config.yaml
num_hidden_layers: 14
router_score: "softmax"
routed_scale: 1.5
balance_bias: false
init_std_router: 0.00736
vocab_size: 16384
batch_tokens: 32768
train_tokens: 372800000
Below are experts of layer 11 (counted from 0) of a mixture-of-experts language model. Rows are named router (the router's row for the expert), up (a neuron's input weights, with its number), down (a neuron's output weights, with its number) and show model dimensions 128-255. Each number is 128 + 24 x the weight over its row's rms, rounded and kept within 0 to 255. Numbers have three digits each.
Before each expert's rows: "comes before" lists some tokens at least twice as common just after its tokens as in all text. This comes from a sample of Wikipedia text that the model never trained on. Tokens count by the router's weight.

# expert 6
comes before: ",", " and", " of", ".", " (", ".\n\n"
router:112132110176144098126154123133123137151129113128125098120102154124084101107085127109114140105120145126146136154090153174110144154137182161138130072108121101115113106113133134132101105087246140129127110121081136135108128114100129108112139123133078104106133083141122096108125141162188145095101125158121125137133097152118119165107119120145117128088074071125154158121119159156137118111118
up0:174140155124097127086177146133124130147110146113162111110102142126129148153104083144101134142118137110136116130131156148145164105126151132135134092118129153172144132114120164171122139109102090095174111117083147131133102117128147119113133132171124066157120131102095097142120113160136126129109116133121126135141091173161140127162136146065139110127191139125108093169135125123123124151136
down0:071137160094132156107126171124125149109125168140096113141133115147134161140141142088110122109115086164107140129102141094150126105071099127144122143123122141088147167160151142111125150081203137149133161132130084135111135096134121126096116119112095152077151120114159127111143127093077114161100097119201141097141124108156084112117124161120115109118120082146101166135110125150089093113116
up1:111121150143142114143117143122161156159149146131131103097122144091120099117126147071137115137123157161144154101157180156128120129136144104134133109139146133172164116142129130131137113115131156131115115118130063156113128137137144146140131131178086104146104144128114153153091100110127121098152105094104149185165143144104095120113162098097135131102131144106111130112123114111112161103174
down1:128148140116137135157140112125135161142148117126131116114137136100113109158115156133147110130156142136150103119121061115098142103173137115134129134144128115108149107132098117101173093150074107128117109147173133154131077142172146086089125097104150140178093154092127123095132142131093086149172126148137125101084113083178102118124148124128168122109143156103081131117166150130147154118108
up2:097117098132127059114139116093132174135118127150123145116121128116135136169082157102120104125129153156118126135145151115132153138086181180125122151119119126123109164151096117102148139098152162113114105127107118127085114114112120148138133133119073111115107136103127115118101126142112118141120113151086093134155159119081124123097158141108148111095117101131091117126117128138131141104125
down2:158105157132158145111120091187129113098155124129159120155154164113079163093135106135151128076138112119123092153088085107149127122147161133146143150115111113153104131119155125115128110099114120138100111107101113170141137115155119100164144161137162103141072106130140164137161148142148142061102115134128120112072115146119135149174082123160110157104131117096114165143136124101116172188119
up3:102186118138153132114124146138132102120125118123157148127060151075114098107087126141110111129153117141166127165133115122114075136164122127126150188081100110129109121149151174156103134107119156123083145151072138142086110132145128133162116117150130151130122097132133167115153093112121107110156071135107131146123122129089114129140165101158121100142129176115104139146136133136099138105117
down3:151151151123129094148073076089126119113065121120142127119115117118100139166175109156155158100105143137177134095139153125135118124121091090110141121183160151113116131117106135112129132126110111110157149139169178129147114112121093084141138104145143107095123133090178149120146151139143172156113132167140120110138117133099143138143114125076084151111160128117114129133125135114165142125117

# expert 5
comes before: " the", " a", " to", " in", " as", " his"
router:096111150148089117113138146108121099104150094106105090112110148137173129091079110056154172136124144122114161130124111149116123148129082103118150104128122149149126149124129144126140112141090121172091125107149108152119078136148128155162106142124129131098154110125139162118114119151191128120142101106133130105181080160143122114129140130162131127108163152150118074103140087172154125118145
up0:111115160140135154102128130141134133151101109109121067132144113122126131114117155126121195124095115151139123126139094103182132088101140097126115126137151135145135149159090129124135143161113180137095147165132117146096143107146152086151125131150181125148076099186100142111152162125096177120127101137120101131143158125109145089081152117100136122099117099098127136135107125160109105120074
down0:108117126082126145131100138155140107141129155145193105139115143144112156174111092128106077152103110142105138126140146136113113082172170145172131150131108120141146156109116169144119140110140134092113122159108152096134105162118117144136139128115104114143163168078146134109142139110127137117073116124110128127113073099090115136146137109112123096144122098097130151146126126126149107129101
up1:107130129099099076162139065146192165175124123182140135134085121145161154086130112124139175118113088141091126154168148126125120106135100113127114104078099110091200100110080126126074134124113090101122098110153099123139080179115156160148138131094148152169164113133136112126126132133141169147131086162168130120110144143132138119130109141112162201138136104113102121086143111101176080133132
down1:118169134119092135102145103110126114146146138136134127125095180106146130108115104110119134120152139119135140136127088081118127149113120158098115150133144138120111070123070065116147114124091134084122147127154090116142140137116132169115107116139147116196091151141158115118137125135112123123115145092121134122139125182138103115117158102097127125122155139134118140140137158172144153140130
up2:121117119126105141129185123105132117173129082078118076143167142143157111149121125117150104125116134134113153119104161157104137072126094142131156124167161112142153172108113139143125098172125119102096120112137161133089134149136103146135109152153082131089147125154128113144107118121119123142160084164119142118140185142149198091161121125112101143153113147139125113121127130110155114036108
down2:164141108096133107092086157127125134132132179097118087135109138144128101083100124156096154111159121106097155155115113129141121140132145169105140097109140158098122088151176148147092140091132126079110125168141114175084130092114121101101104127116116112126124138086115197136122138149113117098143138095064144142186105178121125113123125091078110145122091134095154137149128117129123099139135
up3:060132131121114150107108126131120171127127141115129134167127162124113150145146096104129139125087141127160085180138141176112131142103100141174093103160082191133131110082093116103144144107138093170140099156137136174168152145134185116129151155164100117152139127133095134125178123185182136114089124110147089117148135140109140096151113114112149153095103119102111121151122145085154144127147
down3:085108140139117095137094112135116128099120144119129066113119153099161077137073129143145106121149108152134125124202148117118115137151132109110128125146126085100101122108141138157139136120113090143145152119137098083130158130139151120131134129152125126075108133141105123136132139158133186108135146112132131101150142167103071117152132123090150136105174077137116130134098173182088094124113

# expert 7
comes before: ":", "\n", "-", ")\n", "19", "20"
router:137090098081117111138110125140092116098144173121143147162129120145144143101086156143156153121106119133120128148139157109092141168132128103160120069109139152136134112108115137125135132120103127086115098138079077117150105104125140119094116134102160104153125167093110104135098124113132136155105135091148127167163107109171122126138145123158183147139141133156125115120101136112086105144173
up0:109161111150104074148119104138147142155093123151081107095126154110141133075106149139140168141145134137174097166123156155103139140109078133131123135072151123133150111114082152116070154138092117154107142112159093125153098120090124099152126167119110124136135125142158110122141123113116125103150098122106112122103160081116124094144146146135116119113120127130116187077095138124124107156123
down0:103123190144172157116089119129127127150154114135117142096064114108141126148125110141129122136102148123180133114160157116148136185138099125131120092156098105114109107116140116135162108123146179131160119150098137127146159113137154152130166179154092135106164105112178136113091128164135153160137141130118113105194151121142086110138130117093091113159164120128112117100139136113147134151131
up1:137120119113145127138169114088134152105081196149110127117141134129131128114115150130166118119083118124091124104057127104143105165123148151154078112159128086097147103126106151123104136165122129113140143120135120126097173098146128147116116160154151125144182157094109132124125096128100131105102092154132126173100088110084125113174160145147112127083076164153128130107161114135127067134144
down1:145150141100145127150094135107125126124130135150120122136122107141121113129139104191129134103130160123148121103125143167093102144145168087101095179141147121211138169084091137083139144078134166124156100135117136154117138132087101181110139132136095114145102170108152115141110113101153141094122121078136140135117093090108115146142097142117143134097147084114124150118126178158130145095109
up2:108135101136124115105129119122116110129118121134108115107123148087165113141083114111144144126126131136107148140169141119143151118108125144135083107133131135118138121099102132146143134161104163135104137134115100144160097112094100124146136161146121129211130125119136162125143138124128141127126142084118107125134115073127081129134108110140118162165098129099138137114167165126109097164118
down2:074101123138151078154129127161134103101131129101145093122180094107092100111140120076150117172063150128159129157144111120115153110135106109090137144139094092111142132105180154108123118181171130097131133131146143104124177101117144126144130098154104104066095150085128087152132095133146108123142151137114149093091154138135117095123104123104129122102120129098128145164144141157106111146136
up3:121125102106158120126187140123126136130139165184144149121125147084096127134118146143132147170132120105159132112102145161101119110158140128117140116104119162118096116133151168144095107115120132081083140129128126150127125138145144204149148108115125116180114098136110110153190098186153156122091092092118091129088162124139117118118147128144153181138107120120126128151120143173119103104100
down3:158110141139103093149100155126102152094113107094168134129085121109110116166160090119110107137129144105100151098126104106136120130106108109130137160134112122086077117154007140086101122168105149129135151124107113140142130145118143132102106150107113156129155106101157139107136113093115113132133076130141171161154134133112116144141189083134103117091142163159080155128134108124138119153128

# expert 3
comes before: " |", "|", ".", "-", " |\n", " The"
router:131137192135108153129104122126108146152084146141151134091122106123093112141137111132164094167107115114168102110144112119086123100130150164110100161097110099116126126128129116121108146143082114128127144112114142145138132121133131145128168122132171126155147185121122098121118182105138150097165129128146132076136132105140159149131111107117087161192103154149119172119092101134116139125160
up0:099180143113096171118134127120136146156108141116121125150097136115133147093126152149102116132150154151121156123126130143069207125126099143096078118122125144166156167114112122136156099124109164110150162115124117144126133122160150141095159108134155119157134142109115121118081151173110156119103148130052104117131173084159144168107141154088163137121158151116118134172114113159125103159132
down0:149109127128181096134116167166126116113142105145112146116135119136086137138141123120146139138091133121123106104122116130132089174144159132150157150167130110137106126156150129126115156153115140132086136131124133124111160095070150103130111115118118185138146130106128147146153103076145115134130076122171131147116069135139086101180118071112075156158164163142136135115130170154119178139120
up1:130076102126106105115128143110087118108141131130157166137109126098106121157158108147115135138097130179122110117143126115123138106119150159126108122111131187103154119125135127124151127106123128135081099126142162131175106109115147168132131112165111055128120077117103153115135103092158123127121180148092126133138129116137112123159106094088092142162102159095090179136135106168137144139162
down1:107142086102133092118135103116111101161125133118110132138125133148095123125122104080139178142146147117124146147075106096144131126102111109130112123166121128118109119124137186135110154103142134142102129092153101129146124096152133166107164180113148100104146183141085147125095130077134102123152115165138120115075153115166120154109135117090125084072166141144108148159093125095147096124093
up2:163118117126156125113135113144156092158126168130163113091107125168129065088101119152132125128095162152117169160103147173140089120086161154123105144129125134150129155138149150116145136146114078114150157111112071123085133113152109103066116140110138127178133133136124095086123167139123115137117112155117125095129105121120141104111140130157085150116131147128173131143148124153119157140151
down2:113131170108101157116122108171109112114178121125113166163123147151143155104101136159138108087143126100131114111108130133173138103144140100115140130136109092133121097141155139075130128112131134125093113104153128159141132153162133129127153113133193152131141112169119113138147117123108101081122141140163137136149186115129151134145137112093117153146086122135161097145096142140132101126121
up3:133099105136072125135150104108173088122136084149145133114165129111119140123149122130140202127136136111135165141126153115096163134110115125114145135130095184133146138117127104140096090121192106171161088106123116182109128132158140107159118111134118158169100121147149109133118138097143094129129120124159117115124096130151084154105110139096160120122149118135130159116096087106134097110137
down3:112134140094125172161128088115142171175131150117139114132130107121117134135100099135118128149170128125144112143158159167129122136126099140117078162129121145121109127138093123103155098116135097147129108124132164096129102162129131126153097154142114123123185131133145140100150140125142145114116137080096129147081113125114137164163126148057145146137131122128108119081117138132104147129112

# expert 4
comes before: " ", " |", "|", "1", "2", "0"
router:155138111102152158108173128117140140121158156155069189123105160108123137138168131089108151107173081133113118082136130130159127113095117134134141162142149091140141157137109132169106130116057172119098130169149152145130098148123121127143111129143120156132111115136094177125160110137127123118111153140113108140129117133098161123111128159064123124083133140092120138103153151047136137118085
up0:165158124136159096151139118107106126146126191104142149150076138132097176171124138094129124116082095095185128149131143139134152093119113144138138116168139121125116147098087154136153192103104110092135166132141149155110125094109143149109163068107106155105165152078143132109150155134127113126120088115141176169117085117109157089150121121104103111100094129098167141114114098100161152100160
down0:129156102143180100140150156155110091159098150124125142125099138145134130142159129122118117122141119146151091158153141123136114122145160159084139148165131141147115113123129075126152177144077152153127109121116151166184122113081132128097170086128102115176150157146140104123146145091159166117108094142127122101118136088116157121139106065131146147123078144158126126118095089096148134135124
up1:107149076136162091137094183142096146126107105135121137149118123073092143141167124127118123133141093125133103140164136112146111130147140137133135141121128078171114104100103126165101157116144148140161157119104117145081108154116110131086085179189103160160158111114084104181111103168154162107113144142152136161142106147127131131148106107162074181104144154180135144120130140129099136151100
down1:070122157130134121170128138148108147147137104136121118134168149154128100140104141074146138142170139102134140148151119153102131108091093077101114118122117124149116143148122122110121109105088145135116138132107100123167146085147149120145159174072163144108097127103159152118124127134103101136144186142068123110125124082142166086152138090123111083109140147118147138134107123138100138049177
up2:091137156150122141157116079152164122111134180124141091145098123132125145161182143128137157144191120102107124176109114136113102117118103156098168138104118107141150080135110157125139139115099116181134104148134155086158111157103133175162168138154143174172147120062131120152101147105100128101155142104076157135142146087117108135135140137094125125106133176125122134150126154125120135127129
down2:131114118166097144126156141173156127096134132191148125133142142143114111145128127166138092114129149148134103108122153081161133128118144158192167116116166090092137171139165133145103088117131071105146138125107112174060141117124120134157105080123070089114148121117115144113115151137146114119121130155113179124092157145128163133120167119106119138139118150153118141103115172112060111098108
up3:172119060151141109123139188110163137152100133093113100125108162159135089161123118125092140177104107140116151046109090170125088104122129135149099130063100114129136099108096169083144137134123142146162139074110131114165087124098122135111126095120150107146146106089111126094140168127116130138155091149142166117099107131133133121164097121107146144127103110085135133181132092124143141128101
down3:139126111080119075122145097153120143149115123126095139113096129181176125090151112118134143136129155107148137128140109115129139182127120116100154158162114146115125131102129069126146122165147151104175111100120145137118144146102130139147121170189107147182154142113080118122144121142092063167122149129152106144130130106162162115140109164143141105088120099105134101114129181137180137130144